From a checkpoint of a small mixture-of-experts model trained on Wikipedia: 4 picks a token.
Below are experts of layer 5 (counted from 0) of a mixture-of-experts language model. Rows are named router (the router's row for the expert), gate (a neuron's input weights, with its number), up (a neuron's input weights, with its number), down (a neuron's output weights, with its number) and show model dimensions 0-127. Each number is 128 + 32 x the weight over its row's rms, rounded and kept within 0 to 255. Numbers have three digits each.
Before each expert's rows: "comes after" lists some tokens at least twice as common just before its tokens as in all text; "raises" lists some tokens whose logits its average output raises strongly, later layers aside. This comes from a sample of Wikipedia text that the model never trained on. Tokens count by the router's weight.

# expert 60
comes after: ".\n\n", " |", "\"", "|---|---|---|---", "s", " |\n\n"
raises: "==", "A", "C", "S"
router:146176124168143186076148117098094171140143095124156087172089083122140141113128148096143122140099162071120118148142123105127110127146128120073115169118097118092120130172102099115174131185168119077088142105128189086170156143128168149140140149079153123094116100077066113174160180062143101070139112112084071170136183087158167135187168126171120141152124150094090145140104094079117080085175
gate0:080167099164146114118141131114143156114056166116179184168158141101116099137176129143166132070148198159169143117109090149141114168148092108100129109093131121095098129157109160094113110199046135089075152121098101113129159178149153068112141136093151129115153143131157120142042137123135139175133154143104039134113182169165149127143129098140126094191112094111134090197122125158105097122170
up0:137127131114055163140201161137146169162129107127127115130123128129133157156077071053130169192089146114140094144108140197131141182081111161105149084122140123131141107124119096124105082122111117122133159106142207204097130127133133123118125070194124158118124152110099149171143115189135071171083132089107133085127147113105169123107144112153127060088162149193141167194102100090083134151150
down0:123167214170074139060103127153138166148104092024121108130113101108132106164117126099116089128154116117110080166153123131141165130109117101082183101101148154181110147099088186174155087141198111137117103113197136088147160105133141151160125149076174113138135152090125145152158168061083049099080076142124141127122122139085150144152155104117100141112113121142095089150141103105132136081102
gate1:115145153160075145151136094180092127080124181179185139148092100075116159121106094106124148168112148130091156098097111116111164104092143107096179124139132131077136144162074157192140131126160128117099121086131102138199121155057158088167195169114124149114158069093099152135095196131083135153125129135125116125134145180124131147061104105134100175118158162030093105135152121176120083146126
up1:115057103157114114130150135139138193099097132140138141088103139176092147105122154094074180189081118163096140177121174131194125124159125108118081128137139093135059138164116103173119173165153134131168126118125123076170125052139207105121073139082102100104129134106123136110135160127137139098169115186108116136146092129127119082141087091178115148164120112052119140129198087188168145158159
down1:144168121129068134147132133190089131157112168147131140124131103129106035163130186106107145130134126097176126116129132086127167058135135120101190094078107087146112140108088202127152106190177204157075142101077114162107109112105145080135159081157129115143103172125147187095162125107145123114116110095111155112179126182127143144122137169202120161120083137139174095099085149126165155081101

# expert 20
comes after: " |", " ", "|", ";", ",", " in"
raises: "6", "5", "4", "7", "3"
router:165087100172137125109193150146083166129106126141139141088159093146126102129201106158113141118181135133170116108161134073169077160168175125132125074120154158083195094153122171157092080127164191143102107090082082136107150124097154082091166139145079114112100071143107111133181176145153164116170136129079118142166180098106176172146132166132091169120144121176124133072062131122102136123140
gate13:103119158153133023093121150107119145156136074167105136098190125133172128138175130154117172187097128151132136147114134096178094116116089195193096176075073127080158156126110127101172165118122119100127165147139168165129117116108112158091105134159087103164068126096142167106154142169087151111095074100156133126115223108105104158134157133104162090119123186095122126145134162175145069135115
up13:105151115154107159117092174194155148088081107117138176115187138065074124116159136196145158089172090128148163134113154149198099103165091132082110099075111111107113130134178082018193134124088138139073117156113118112153163147150143152112112143148128194125104080159156104153137123112116079129112191065180152138096113104118131137089173161149138119098110104109132100145135112128139144161159
down13:150097125139122129125149140093117132162115145169144119109121084162097119130084041087085168177116124141067101075165122077148087152140211154140148161152132111081102059136134123134102132146135168125123133119152078150148131122124211114129105137109149112131138087151046107130095124123129100130126074157104103155126094117111099145118101170149159123087064136093119199116222160081157190125164
gate14:047151091107119146195107100142121111107130179081135071060185128117109064104101136103194179091076179122125108154120099097110125150068192140103156144131106126094107158153129123153101102118098168150100151087141118094126115123172118116141140107158108110138125126188140119089083164107108148153080168162115132192134155142110128096166058119124131110126135120128088102166145178176214085136149
up14:156147172122118100066112110097098180136156117156108153179106113111183164127139054143128083150094179147138150069112147174117129144103087085115140149077156164108177123094099096102133134167161147152073149141158120074191154121090132137142144099120131151119131101094129164154139112118175096128112126052163083030159122206083157127139098153131158076136170149138096155137089126124072111106096
down14:015140108096077170126144136102187174126138161128121118154130094172164087116115100127169173128072096102133151135153143054173177127090111105103112152158144115100119120109090067092162102140080144121142183153114153136097095133165137117163092109228163112141198187119092162169101139183092160111105114146170165136103086131130110088128101124139137127122135124120125086092083153105142156137111

# expert 42
comes after: " t", " T", " m", " b", " c", " r"
raises: "ch", "is", "che", "t"
router:129141084099117110083094144107120070142124102163071076132132147121153076128060122134162087140126086174087077128142083077041092141181112206145151150097128181176081169131146139069125133105160145113105121116141120128159149109128139168099164123129074131095155083129169154088096133119159172101103165140143097087135156130153108115148150069188133084113157100094092085124194111121101144167125
gate13:107155160134122130141148127118135108122191134158092130115116161093128098136143131178140056161137142128069175128105131097067117142172175212082119104053168109141117123157177155089126170136174112168119105125115107202124126107114135135102092126151081101121132119152163160072121138079113155109106139155131125134148117205139084189133118175179113150184145048086138120168121159133089200153110
up13:174128172083086101105105072104113121182120058144136091140134122144150128145113115103158120206119091114175117118149069073172116130129108090140138124119128113121110174157116118142089129143101166112114081134122122166066195093150190111196119134132122160090156166139135167120106123098169109134109156085124103090121206189052128181154150132133118140133134198109188093197095136116141131149101
down13:092121081113089187126158122170152156142143127167166143155170103160145073101114122180088149103095092154168067152168118151104132209133057159086068128143171108126145122105128134106138139098137122119121087102069162186111078087137113132162105194122134117128167194106165145112147091188128092114151166109121138169167106102119107118127125118082116134121058095123120108090161096084202171122147
gate14:191084178163105171166106081155152144113116167195151155160134186182099147209111104050119108116152114127136114089127126125125104086178145162098127129173077092168142154146128149111082150127151133081112109048125105099125132131142135083124134146196188146126100110127114130145150127165131107160109160108139142093084107154165103170143147086117107149107070074074179155111204134142125119164127
up14:098155093144140121138153132185093157159095095091098102151139105158126127157108110159192175116137112179172102084172113141099050170163092109161118087103172106106095119133145133102106199115118124138126152155162171159085124190117156140088138155113143127122082080092051072101145075109109113068120113099188134117185186109187154103133113123128042138155141112154133146129174111142131126149098
down14:082156083101119117163098103174097170123092133112082120121128091111163167159106159101126157111126134148153114102187144103109170158125113087072148191155229100154098161084104123169141111155124098115146130133108077146146170125115118140112117138148065108132116103137116173148127073060116098133057139160110180090144154120111162208166135142121113153145181155152146100107178066192085092144119